Experts of a small language model: a variant of SOAP for the experts, 289M tokens.
Below are experts of layer 7 (counted from 0) of a mixture-of-experts language model. Rows are named gate (a neuron's input weights, with its number), up (a neuron's input weights, with its number), down (a neuron's output weights, with its number) and show model dimensions 0-191. Each number is 200 + 40 x the weight over its row's rms, rounded and kept within 0 to 999.
Before each expert's rows: a language model's description of what the expert responds to. This comes from a sample of Wikipedia text that the model never trained on.

# expert 22
Field label colons. Colons after infobox field labels (Preceded by:, Key people:, Conservation status:), plus list-item dashes, table pipes, and words like including, named, titled.
gate0,206,185,204,219,205,223,218,254,204,137,193,232,229,261,168,184,205,168,241,169,161,160,162,173,186,226,125,208,211,212,202,246,173,225,208,200,120,179,205,149,207,196,219,236,163,253,186,147,241,185,242,173,173,226,266,189,272,272,218,144,239,119,171,161,191,262,261,211,152,187,267,198,187,168,191,193,100,181,193,227,251,131,210,156,160,134,278,171,228,166,100,178,180,246,189,152,239,214,164,249,239,97,174,261,193,189,189,156,233,240,178,247,219,204,212,201,216,182,163,158,211,214,188,202,217,218,176,227,217,153,130,201,177,245,225,126,217,242,172,207,195,160,198,238,227,240,221,172,133,190,151,254,160,147,158,200,175,137,128,189,192,252,191,216,187,126,192,219,285,152,295,185,142,230,244,190,248,169,228,182,240,261,265,179,173,197,199,106,123,214,171,217
up0,207,200,178,201,202,173,202,162,204,223,181,192,153,150,240,206,245,219,209,223,223,246,256,207,230,179,256,221,184,229,200,148,248,184,189,190,301,204,224,260,199,175,205,155,241,127,203,223,166,208,182,241,233,180,113,224,142,118,173,260,167,277,203,240,194,144,164,194,257,201,147,171,216,212,224,225,314,183,189,181,160,267,205,272,223,256,149,235,167,244,282,227,204,153,203,190,180,178,252,157,139,266,238,137,193,198,229,255,177,162,229,152,213,236,203,213,208,244,210,242,206,149,210,210,158,213,195,142,162,253,251,194,222,172,162,259,212,167,243,185,204,232,198,181,176,159,161,217,253,168,288,142,217,244,246,217,222,255,283,204,220,128,218,173,230,252,185,187,151,259,148,216,254,193,168,188,160,243,191,226,144,144,107,232,253,210,207,293,275,164,242,185
down0,222,190,232,201,236,233,161,205,301,267,183,110,212,254,163,214,236,183,146,223,188,145,138,178,236,195,193,193,228,239,267,200,191,188,255,174,118,183,201,222,186,190,152,222,190,171,171,156,280,268,232,242,150,199,198,200,201,218,256,279,136,165,174,156,183,137,152,140,252,252,222,225,130,175,222,218,264,243,230,188,217,152,277,178,163,148,210,244,197,173,317,202,193,235,165,260,140,174,192,226,148,192,245,182,258,194,169,189,202,141,198,115,188,208,207,183,157,186,235,225,163,210,226,178,231,254,161,196,204,113,185,211,254,233,242,254,167,170,186,209,230,239,235,195,297,207,165,181,168,185,189,160,209,200,262,178,111,163,212,270,262,212,143,223,185,153,234,193,211,212,195,243,163,246,163,180,158,164,186,176,237,285,197,241,222,259,193,232,208,151,197,246

# expert 28
Table column pipes. Pipe separators between table cells, especially after a filled cell in review-score, roster, discography and statistics tables.
gate0,196,264,213,186,204,226,180,181,228,225,166,212,255,239,205,263,177,193,233,245,234,157,199,116,222,210,191,222,170,237,286,211,109,165,225,197,237,239,177,207,156,199,136,186,213,252,154,177,236,222,218,243,158,252,167,154,227,195,200,140,165,204,253,179,241,212,134,202,175,214,238,162,219,223,172,184,270,198,229,244,170,222,282,209,257,187,143,158,207,100,169,234,226,222,203,143,237,146,177,118,240,200,156,216,194,188,168,203,169,222,125,230,200,183,209,152,180,174,294,212,198,137,196,227,238,216,171,177,237,250,173,147,176,164,114,192,200,259,213,166,192,238,165,192,195,126,226,233,130,192,168,163,228,199,190,188,150,219,179,161,225,152,80,213,214,150,141,202,150,197,235,162,201,212,225,265,173,227,249,138,144,179,222,158,187,234,89,200,98,191,258,243
up0,200,258,209,162,205,208,193,203,211,220,156,205,253,246,197,263,167,184,219,253,226,139,189,139,233,233,189,229,170,209,291,204,130,182,224,201,240,230,188,199,138,225,144,186,220,256,150,180,231,213,206,228,152,248,165,159,220,202,201,150,173,202,236,172,252,227,142,195,167,213,235,158,218,215,182,172,260,179,212,244,145,225,280,228,247,186,132,152,213,115,175,241,217,238,205,145,219,146,182,113,247,187,138,216,188,167,179,202,171,229,115,237,185,174,230,154,173,186,303,212,179,130,178,236,220,229,192,168,222,249,178,139,183,166,116,178,197,241,196,196,185,212,171,182,172,99,232,214,110,187,167,173,242,198,184,193,148,207,182,172,228,162,107,203,215,162,136,201,150,186,225,160,202,215,241,258,170,239,241,141,150,189,216,151,182,227,94,207,100,171,290,231
down0,233,213,160,228,213,228,130,237,248,174,166,203,246,215,270,265,252,225,150,124,203,160,263,226,264,174,194,260,185,235,252,186,232,167,204,210,176,150,158,273,136,141,145,171,227,274,140,190,166,160,241,212,266,189,232,205,188,224,199,206,190,205,170,224,199,257,183,179,181,153,165,217,145,190,269,184,157,225,251,232,193,265,194,238,238,113,185,149,244,173,151,290,154,242,105,169,128,185,236,213,235,245,221,149,173,177,204,131,146,209,217,254,242,128,256,205,173,219,186,203,164,221,219,146,222,120,201,226,181,223,218,207,218,205,123,173,238,261,214,217,124,238,223,203,206,185,151,195,152,206,199,125,127,255,196,222,246,240,137,182,206,195,265,224,222,207,207,183,160,271,180,256,245,135,231,179,203,244,196,245,238,210,206,217,189,249,189,251,164,236,166,185

# expert 58
Slavic and foreign name pieces. Word pieces and diacritic letters inside foreign, mostly Slavic, names, such as -ý, -ski, -ić, š, č in Horanský or Sarajevo.
gate1,156,145,179,228,158,201,224,187,186,194,245,141,275,252,260,212,227,217,170,203,259,246,197,264,144,212,222,204,163,208,203,244,167,208,236,187,184,244,174,250,218,232,225,192,208,223,273,217,276,172,180,217,132,213,157,165,166,176,232,147,188,204,159,245,201,225,172,213,173,142,200,268,205,223,191,160,225,148,191,268,237,272,95,234,211,226,179,191,259,268,223,188,92,184,201,212,205,168,163,174,190,210,263,294,207,287,182,180,118,155,163,191,83,190,172,218,251,214,253,280,213,209,168,209,191,204,218,160,198,205,231,213,154,243,211,172,208,166,202,208,225,201,184,281,277,105,200,154,177,153,148,190,232,191,232,155,195,200,239,141,138,255,219,190,230,157,248,254,229,232,275,194,215,171,211,141,175,123,204,190,204,224,180,166,195,129,158,218,198,262,204,223
up1,263,259,200,162,238,209,135,210,220,190,174,274,132,178,150,213,131,164,189,202,177,184,212,135,238,185,182,221,210,205,193,160,238,223,133,200,236,131,196,172,168,191,146,221,201,187,130,210,118,241,239,184,232,195,229,233,228,239,163,272,179,217,243,144,217,164,194,187,222,260,191,118,186,206,202,255,166,226,195,126,135,141,303,162,179,199,201,197,125,131,194,187,310,197,189,207,217,277,246,219,216,203,152,100,207,102,199,244,280,210,261,196,278,186,200,172,155,191,154,120,186,205,247,166,222,169,177,232,196,175,161,188,238,131,215,239,192,228,216,200,199,202,225,146,135,252,220,216,215,234,216,172,174,203,168,254,193,200,129,249,242,167,168,200,206,223,152,128,199,185,136,183,175,254,141,238,225,245,179,205,239,183,208,200,169,286,217,179,227,170,193,184
down1,150,176,221,241,221,231,153,168,222,138,229,157,163,162,194,200,165,233,255,246,256,150,202,222,189,217,215,190,237,344,207,233,249,236,195,190,183,187,193,233,154,267,173,152,151,186,194,187,181,215,200,271,203,239,230,184,157,219,203,270,186,258,216,143,204,175,236,196,189,240,264,180,140,238,217,193,214,240,193,129,299,225,158,220,205,231,189,152,178,223,212,185,244,251,215,227,222,197,164,142,172,202,197,241,142,253,234,209,162,239,221,200,275,190,195,139,193,273,243,189,177,195,144,122,186,189,193,273,202,246,194,258,277,166,210,224,194,220,213,160,229,156,110,179,106,182,159,202,188,240,177,221,189,172,154,255,161,188,121,189,183,141,182,159,228,227,183,143,230,149,216,155,160,107,231,151,216,194,211,240,242,185,274,217,238,200,237,254,125,118,172,248

# expert 55
Table cell separators. Pipe separators ending table cells and rows, plus unit and coordinate symbols such as km, mi, ″ and the slash in coordinates.
gate0,210,191,198,195,223,179,179,96,226,160,161,148,251,162,191,189,225,215,225,166,229,167,182,307,191,226,168,218,211,166,178,237,219,198,209,215,182,241,227,246,185,266,263,251,200,190,209,177,191,212,223,186,216,185,233,171,185,126,181,195,187,214,273,212,175,160,213,159,161,251,158,140,133,252,264,211,220,172,220,152,245,194,249,214,259,202,239,190,271,206,194,242,100,218,239,225,146,217,238,208,177,159,220,125,189,204,241,175,177,180,209,180,228,190,218,209,117,220,189,183,201,249,194,150,269,260,165,120,249,143,312,110,205,217,167,211,227,166,144,137,248,189,162,170,189,183,122,237,134,197,256,182,196,189,176,198,222,253,93,259,109,267,213,160,268,125,198,289,170,203,229,218,240,251,199,160,179,182,183,198,199,188,228,217,213,242,201,164,162,185,236,218
up0,145,194,180,219,179,212,229,312,181,218,228,257,135,223,229,218,185,146,197,226,175,196,216,98,235,192,234,219,193,216,210,147,186,214,184,187,244,153,171,153,189,152,174,182,190,229,218,230,235,179,181,215,176,217,139,236,192,262,239,219,227,188,142,199,235,223,208,209,240,194,261,231,260,163,146,194,190,216,184,264,174,224,140,183,146,201,187,209,165,198,206,141,312,190,172,198,242,164,192,186,223,240,167,263,200,210,155,219,208,235,180,232,183,204,173,208,283,192,177,241,231,121,239,245,128,154,270,297,141,260,78,261,176,201,221,175,160,214,270,277,152,236,249,207,221,208,280,205,250,187,137,226,231,204,246,205,197,153,289,135,266,152,188,227,164,255,205,99,236,174,155,182,144,152,195,236,227,223,256,207,206,206,174,207,178,182,203,226,235,196,171,179
down0,249,186,263,127,169,77,219,187,227,210,238,214,152,246,224,226,255,193,209,163,235,201,177,189,194,205,173,213,112,197,201,182,182,167,175,183,196,163,188,174,192,196,167,242,123,201,259,150,272,183,154,262,242,151,258,217,159,166,162,146,205,236,121,214,187,176,188,125,174,190,257,259,242,169,220,157,224,156,130,126,156,171,199,185,159,209,201,155,175,240,241,204,216,207,251,219,194,175,218,259,221,154,97,193,142,153,196,212,242,180,218,154,259,240,199,202,235,275,144,157,198,214,233,133,174,179,265,263,210,250,238,149,148,231,161,206,266,191,215,217,233,280,209,191,273,216,157,238,158,253,206,195,207,172,169,174,217,212,204,181,176,167,267,140,157,162,255,284,221,150,155,231,161,213,159,189,131,251,244,154,172,171,230,199,232,177,225,128,189,220,205,180

# expert 56
Possessives and quotes. Possessive 's and apostrophes, possessive pronouns his, its, their, opening quotation marks, and closing parentheses, as in Boys' Club, ended his career.
gate0,233,234,257,209,198,183,224,160,338,127,222,263,243,228,191,243,257,201,258,148,192,218,224,211,262,192,202,221,240,242,194,230,199,184,187,218,179,240,223,254,181,218,187,185,189,210,177,197,186,201,175,165,137,184,207,289,231,203,244,208,289,259,179,231,150,183,164,260,228,167,247,156,136,142,173,231,211,201,239,206,260,227,205,208,265,180,227,253,157,184,125,293,223,204,187,131,193,274,254,197,205,249,205,275,138,205,109,225,143,224,196,184,281,198,185,246,208,252,173,212,197,229,292,218,186,157,256,196,165,140,147,152,224,190,203,203,202,217,222,255,182,210,141,170,185,136,186,218,240,249,176,181,195,228,230,173,177,132,198,268,220,295,176,199,156,116,225,179,237,169,229,224,173,221,245,264,237,237,205,234,217,164,167,203,249,154,185,199,223,264,216,197
up0,172,186,135,206,188,228,142,244,64,258,176,135,137,193,231,144,138,193,143,246,192,189,190,197,153,211,189,191,181,137,191,156,223,204,199,190,217,165,165,123,247,172,200,218,194,187,229,208,216,202,223,249,257,185,173,134,186,189,165,193,113,132,228,152,244,228,239,151,158,258,150,233,249,274,236,170,193,172,155,188,154,152,190,194,129,212,173,150,280,210,271,127,166,200,197,242,207,141,147,213,188,161,165,138,243,214,299,179,224,165,186,210,155,201,211,192,184,164,222,196,212,175,111,179,208,258,149,194,226,284,273,260,188,238,199,188,178,211,186,146,248,190,271,219,239,263,209,191,181,155,209,223,224,181,157,237,230,269,214,153,163,106,218,172,216,284,162,189,198,251,164,172,240,172,162,177,190,176,189,166,172,232,241,180,162,247,195,198,188,149,181,209
down0,212,242,169,214,185,173,203,310,150,193,209,212,279,176,177,122,244,216,173,256,248,213,230,150,192,199,149,195,221,148,244,238,195,165,210,248,246,224,212,184,207,248,223,206,151,292,203,202,147,232,218,123,219,178,158,251,189,198,180,230,248,159,265,223,289,263,211,175,216,151,163,195,233,236,238,231,207,188,120,217,159,235,215,183,245,227,196,184,197,177,181,171,107,237,236,174,256,245,160,194,174,197,231,243,206,233,131,235,253,169,168,228,194,183,217,167,152,238,246,184,231,266,212,131,120,185,196,201,161,249,161,107,206,291,205,271,159,197,124,138,212,169,206,188,233,266,237,270,170,183,104,239,231,224,222,131,180,243,155,229,200,174,205,240,168,244,262,205,200,205,122,201,202,194,135,231,197,245,186,181,176,246,171,232,228,204,187,161,214,169,140,236

# expert 24
Mid-name vowel syllables. Vowel-consonant pieces like -or, -ul, -ir, -as inside foreign names and rare words, following a capital, e.g. Abd-ul, N-as-ir, Jean-P-ier-re.
gate0,197,259,175,261,141,175,168,194,197,272,163,168,236,271,198,186,162,239,210,216,222,277,215,187,170,186,171,240,195,208,148,165,241,218,207,179,228,257,177,134,199,212,186,189,268,279,159,249,187,208,162,138,212,212,160,222,243,144,227,152,204,171,259,176,166,196,200,233,184,249,131,141,209,208,181,258,208,187,201,236,224,195,175,145,181,248,155,189,256,199,230,184,242,223,170,234,208,195,170,148,229,238,285,170,253,200,114,211,235,246,133,191,180,249,251,136,179,267,227,205,206,162,133,208,226,228,201,208,129,119,141,188,225,194,193,112,202,174,198,129,257,223,210,281,206,163,202,173,202,156,221,78,244,216,316,192,213,166,190,206,183,210,86,188,229,185,209,228,157,160,189,201,234,177,207,212,277,185,198,168,255,161,160,218,149,238,187,249,269,214,210,192
up0,207,238,160,248,156,153,146,202,182,285,181,146,238,242,171,197,171,220,197,217,203,271,218,196,162,154,170,227,189,200,173,174,259,191,231,181,234,266,199,129,239,222,162,180,273,304,151,237,181,198,154,155,212,194,169,246,261,137,218,149,226,167,245,185,176,223,226,226,206,245,167,171,188,211,204,264,179,189,188,209,254,228,186,163,187,241,132,209,260,205,203,215,287,235,161,215,180,227,149,152,209,231,274,200,261,170,120,200,247,228,127,191,214,234,237,125,195,232,229,229,214,187,123,194,256,216,202,224,130,122,175,182,203,210,191,131,202,159,174,116,224,232,221,264,203,193,197,187,210,131,241,81,240,222,264,203,179,186,221,202,185,229,95,140,230,190,217,243,162,180,184,172,247,172,230,186,270,185,194,191,261,169,193,228,133,260,148,226,263,171,200,202
down0,218,201,216,173,119,200,139,172,177,90,171,169,293,147,278,192,229,110,222,127,125,233,243,171,146,186,208,244,239,245,199,159,181,214,201,264,171,116,236,204,106,181,155,306,238,225,248,214,191,202,118,244,210,161,200,190,179,205,199,252,194,204,207,144,182,156,210,205,192,208,181,275,198,203,234,198,225,201,208,192,231,190,219,177,157,190,201,147,177,141,231,169,287,134,180,148,240,174,209,233,216,173,162,191,202,186,211,218,205,201,245,177,266,180,245,236,212,118,231,285,175,143,200,155,181,217,223,162,227,133,254,215,215,169,125,196,177,223,245,184,195,223,204,211,222,152,206,168,226,183,177,218,169,273,200,201,261,119,222,138,216,297,162,166,154,186,216,242,164,281,203,206,197,141,182,164,163,219,183,175,153,202,264,178,213,168,220,165,208,168,147,206

# expert 42
Subject and possessive pronouns. Pronouns and relative words such as he, his, it, she, who, which, often right after "announced that" or a comma.
gate0,204,141,138,146,158,254,177,214,161,218,227,197,161,256,238,218,283,212,229,197,218,227,186,195,222,179,185,169,175,184,258,255,126,261,255,167,175,205,226,140,175,186,150,236,207,142,196,203,132,140,281,211,173,181,226,158,173,160,205,176,203,178,171,154,161,222,174,253,236,180,276,245,166,232,147,241,231,166,209,171,159,178,167,215,233,189,213,218,221,176,206,146,121,173,189,180,239,164,181,246,245,123,238,244,273,228,289,242,218,231,144,164,229,223,151,228,176,255,262,259,124,207,169,140,239,229,252,224,189,237,233,197,176,216,186,266,233,271,191,178,220,164,244,224,238,141,295,210,179,209,171,189,158,188,169,261,190,152,195,180,229,179,83,186,171,188,222,233,148,211,194,138,155,135,251,231,173,131,177,195,177,193,169,215,138,207,188,138,196,275,159,174
up0,199,261,254,256,236,134,234,181,234,168,160,230,243,134,177,184,125,194,165,215,184,182,222,199,182,228,218,229,243,225,156,146,286,119,159,239,228,210,176,249,231,228,236,192,168,261,213,205,265,246,129,193,223,214,190,229,219,231,209,236,205,228,223,228,246,177,206,161,181,209,133,151,237,149,254,160,180,225,171,225,241,211,244,193,172,211,199,181,196,214,172,237,278,221,217,236,182,240,236,147,181,273,149,154,136,190,88,145,176,203,276,238,162,186,237,181,234,144,155,142,266,190,214,274,175,177,140,173,192,172,183,218,224,165,215,131,180,117,216,211,180,213,170,181,156,271,104,169,220,201,200,237,222,228,220,131,211,253,225,221,172,194,325,229,198,218,182,157,260,183,226,243,233,297,150,168,228,264,215,209,220,223,245,189,254,198,207,235,190,152,227,216
down0,171,219,162,231,193,219,248,188,181,245,189,258,178,152,146,152,201,151,107,173,278,188,207,213,239,197,223,310,184,182,243,205,216,205,222,221,241,254,180,168,191,157,219,262,244,233,241,220,164,222,248,192,200,152,180,174,234,276,275,184,158,265,211,264,268,169,162,183,125,228,228,196,190,218,186,170,233,277,204,168,199,285,231,155,259,279,245,143,238,219,187,211,197,185,163,220,242,223,218,143,259,177,243,173,160,244,186,237,253,175,237,188,174,214,232,208,221,220,157,290,241,182,171,187,176,287,179,225,168,249,237,192,169,124,248,140,168,214,172,190,225,206,154,220,154,241,143,160,254,147,256,154,299,166,223,199,103,182,150,219,182,202,225,197,127,232,216,234,208,172,206,181,240,138,206,197,152,179,210,238,242,128,136,218,186,177,214,246,198,198,171,208

# expert 50
Brackets and hyphens. Opening brackets, quotes and braces, and hyphens or slashes inside compounds, such as no-confidence, semi-independent, "(vinyl", N/a.
gate0,248,239,206,130,180,129,234,144,188,184,207,210,144,223,160,164,209,193,208,288,189,113,228,130,220,225,220,215,168,195,121,249,245,229,152,129,250,201,151,212,224,128,206,88,176,167,208,182,228,161,202,236,232,226,167,223,215,212,152,176,233,180,166,206,243,230,248,203,203,111,162,159,180,164,258,208,214,189,228,198,132,83,225,164,210,224,241,192,136,193,137,194,192,198,191,213,241,169,153,200,155,208,231,241,172,214,177,225,173,181,213,213,241,232,217,234,189,226,165,219,208,209,216,200,210,281,230,207,185,245,226,263,281,201,194,190,218,129,161,177,214,225,146,170,231,178,282,254,155,226,160,204,301,186,100,237,232,176,175,125,207,209,205,154,230,210,207,209,182,255,246,165,241,232,198,264,224,157,165,197,292,250,186,267,240,154,198,274,255,208,201,224
up0,239,240,234,136,204,159,230,133,186,172,198,172,111,238,185,122,189,209,201,284,181,119,221,150,237,234,216,167,156,215,134,237,238,215,149,137,262,195,154,202,213,150,263,119,168,200,245,152,237,140,215,217,222,228,199,227,218,249,169,193,220,178,166,197,229,225,210,201,195,122,180,133,181,141,238,215,220,184,224,159,114,79,225,171,212,209,264,186,138,188,140,207,200,219,189,212,233,143,124,229,121,174,207,242,177,216,199,220,180,194,209,248,231,244,226,206,199,231,146,202,204,210,217,215,207,263,222,215,168,243,236,259,297,184,203,182,205,130,141,181,211,222,151,146,193,192,254,255,156,221,177,188,298,190,118,230,234,201,177,138,222,182,186,167,237,212,208,200,178,221,221,152,253,224,188,270,226,190,166,174,246,235,196,292,254,195,203,253,266,203,214,222
down0,175,181,210,244,198,196,215,187,159,105,192,174,220,244,165,209,194,235,149,190,143,234,236,266,196,173,137,144,197,182,160,230,148,181,198,174,150,209,210,228,178,147,218,240,249,224,129,199,255,237,219,202,137,242,244,273,202,271,196,235,185,171,183,199,169,186,233,206,159,160,134,225,270,245,245,227,149,210,249,197,185,165,183,198,118,156,186,247,193,213,173,203,146,232,162,220,245,158,169,235,170,232,177,196,191,224,303,168,220,134,228,162,197,208,173,115,211,170,208,212,178,246,157,245,249,177,227,164,167,157,195,242,170,204,191,309,157,243,209,253,189,162,232,229,247,215,258,179,209,169,210,171,191,187,200,170,187,294,288,82,248,232,192,206,232,196,91,205,163,256,239,201,236,197,174,225,159,164,149,205,214,167,115,225,209,237,177,241,291,135,202,165

# expert 5
Asian name fragments. Word-piece syllables inside transliterated Japanese, Turkish, Arabic, Chinese and Indic names and words, such as Takahashi, Hakikul, Sanskrit, Taekwondo.
gate0,220,205,225,238,197,259,179,196,210,227,107,179,173,214,185,261,193,156,199,257,124,87,142,166,164,172,172,164,303,235,130,209,249,167,215,196,180,226,194,160,227,173,225,170,225,231,171,256,270,174,187,235,176,177,199,171,173,187,253,193,187,207,81,154,134,212,162,222,208,244,213,249,134,190,209,148,213,177,155,156,237,211,172,230,225,267,202,178,232,147,166,249,159,276,195,191,193,211,224,210,188,209,275,231,203,240,219,180,249,221,208,207,163,213,192,306,188,158,205,239,216,178,176,231,264,178,280,179,253,150,185,148,189,161,232,222,225,219,246,200,224,214,183,86,166,222,183,192,145,185,238,206,156,208,205,231,194,234,160,142,169,168,210,185,190,188,192,140,134,198,229,171,187,244,150,221,174,231,179,225,225,170,239,318,289,259,157,117,226,174,182,197
up0,194,203,211,180,171,189,272,206,153,167,244,203,182,182,220,158,250,278,198,177,172,234,139,193,288,185,239,241,179,160,199,166,217,237,211,181,268,155,219,190,236,272,282,215,208,134,164,149,169,172,228,235,209,173,221,156,257,190,183,226,222,150,226,233,191,187,213,191,189,185,210,174,300,161,214,204,182,221,234,227,144,197,223,203,189,129,169,124,196,222,250,98,210,156,233,176,225,184,200,191,153,217,115,245,185,236,247,246,226,218,181,191,267,197,117,163,194,229,232,175,224,170,230,204,231,219,104,239,215,247,187,252,187,229,207,168,156,170,170,198,208,180,241,185,239,113,174,251,230,176,211,170,265,172,204,187,172,149,236,342,194,243,203,215,142,194,193,223,232,182,125,260,164,243,178,191,267,156,227,201,237,165,172,66,153,160,239,252,156,178,191,224
down0,246,157,223,144,88,189,117,200,189,190,255,200,270,196,262,143,226,265,206,195,152,188,193,163,145,231,208,224,96,221,215,160,211,192,157,223,184,257,165,209,169,239,204,161,239,133,210,224,170,226,101,221,176,202,157,235,194,205,190,138,254,212,234,238,218,207,189,182,217,187,238,235,256,256,260,140,214,187,257,150,141,136,224,247,244,190,132,227,176,191,206,199,246,177,150,219,199,267,174,150,187,190,222,150,149,195,190,178,212,242,210,195,172,227,127,193,206,255,199,191,227,184,156,200,144,218,261,245,215,170,203,255,138,179,206,165,155,158,143,228,272,199,218,201,179,218,175,275,219,216,202,209,260,255,244,198,146,232,132,203,214,104,231,155,159,166,111,169,159,252,256,270,150,161,114,216,173,245,175,205,155,232,238,190,196,208,161,224,193,229,214,154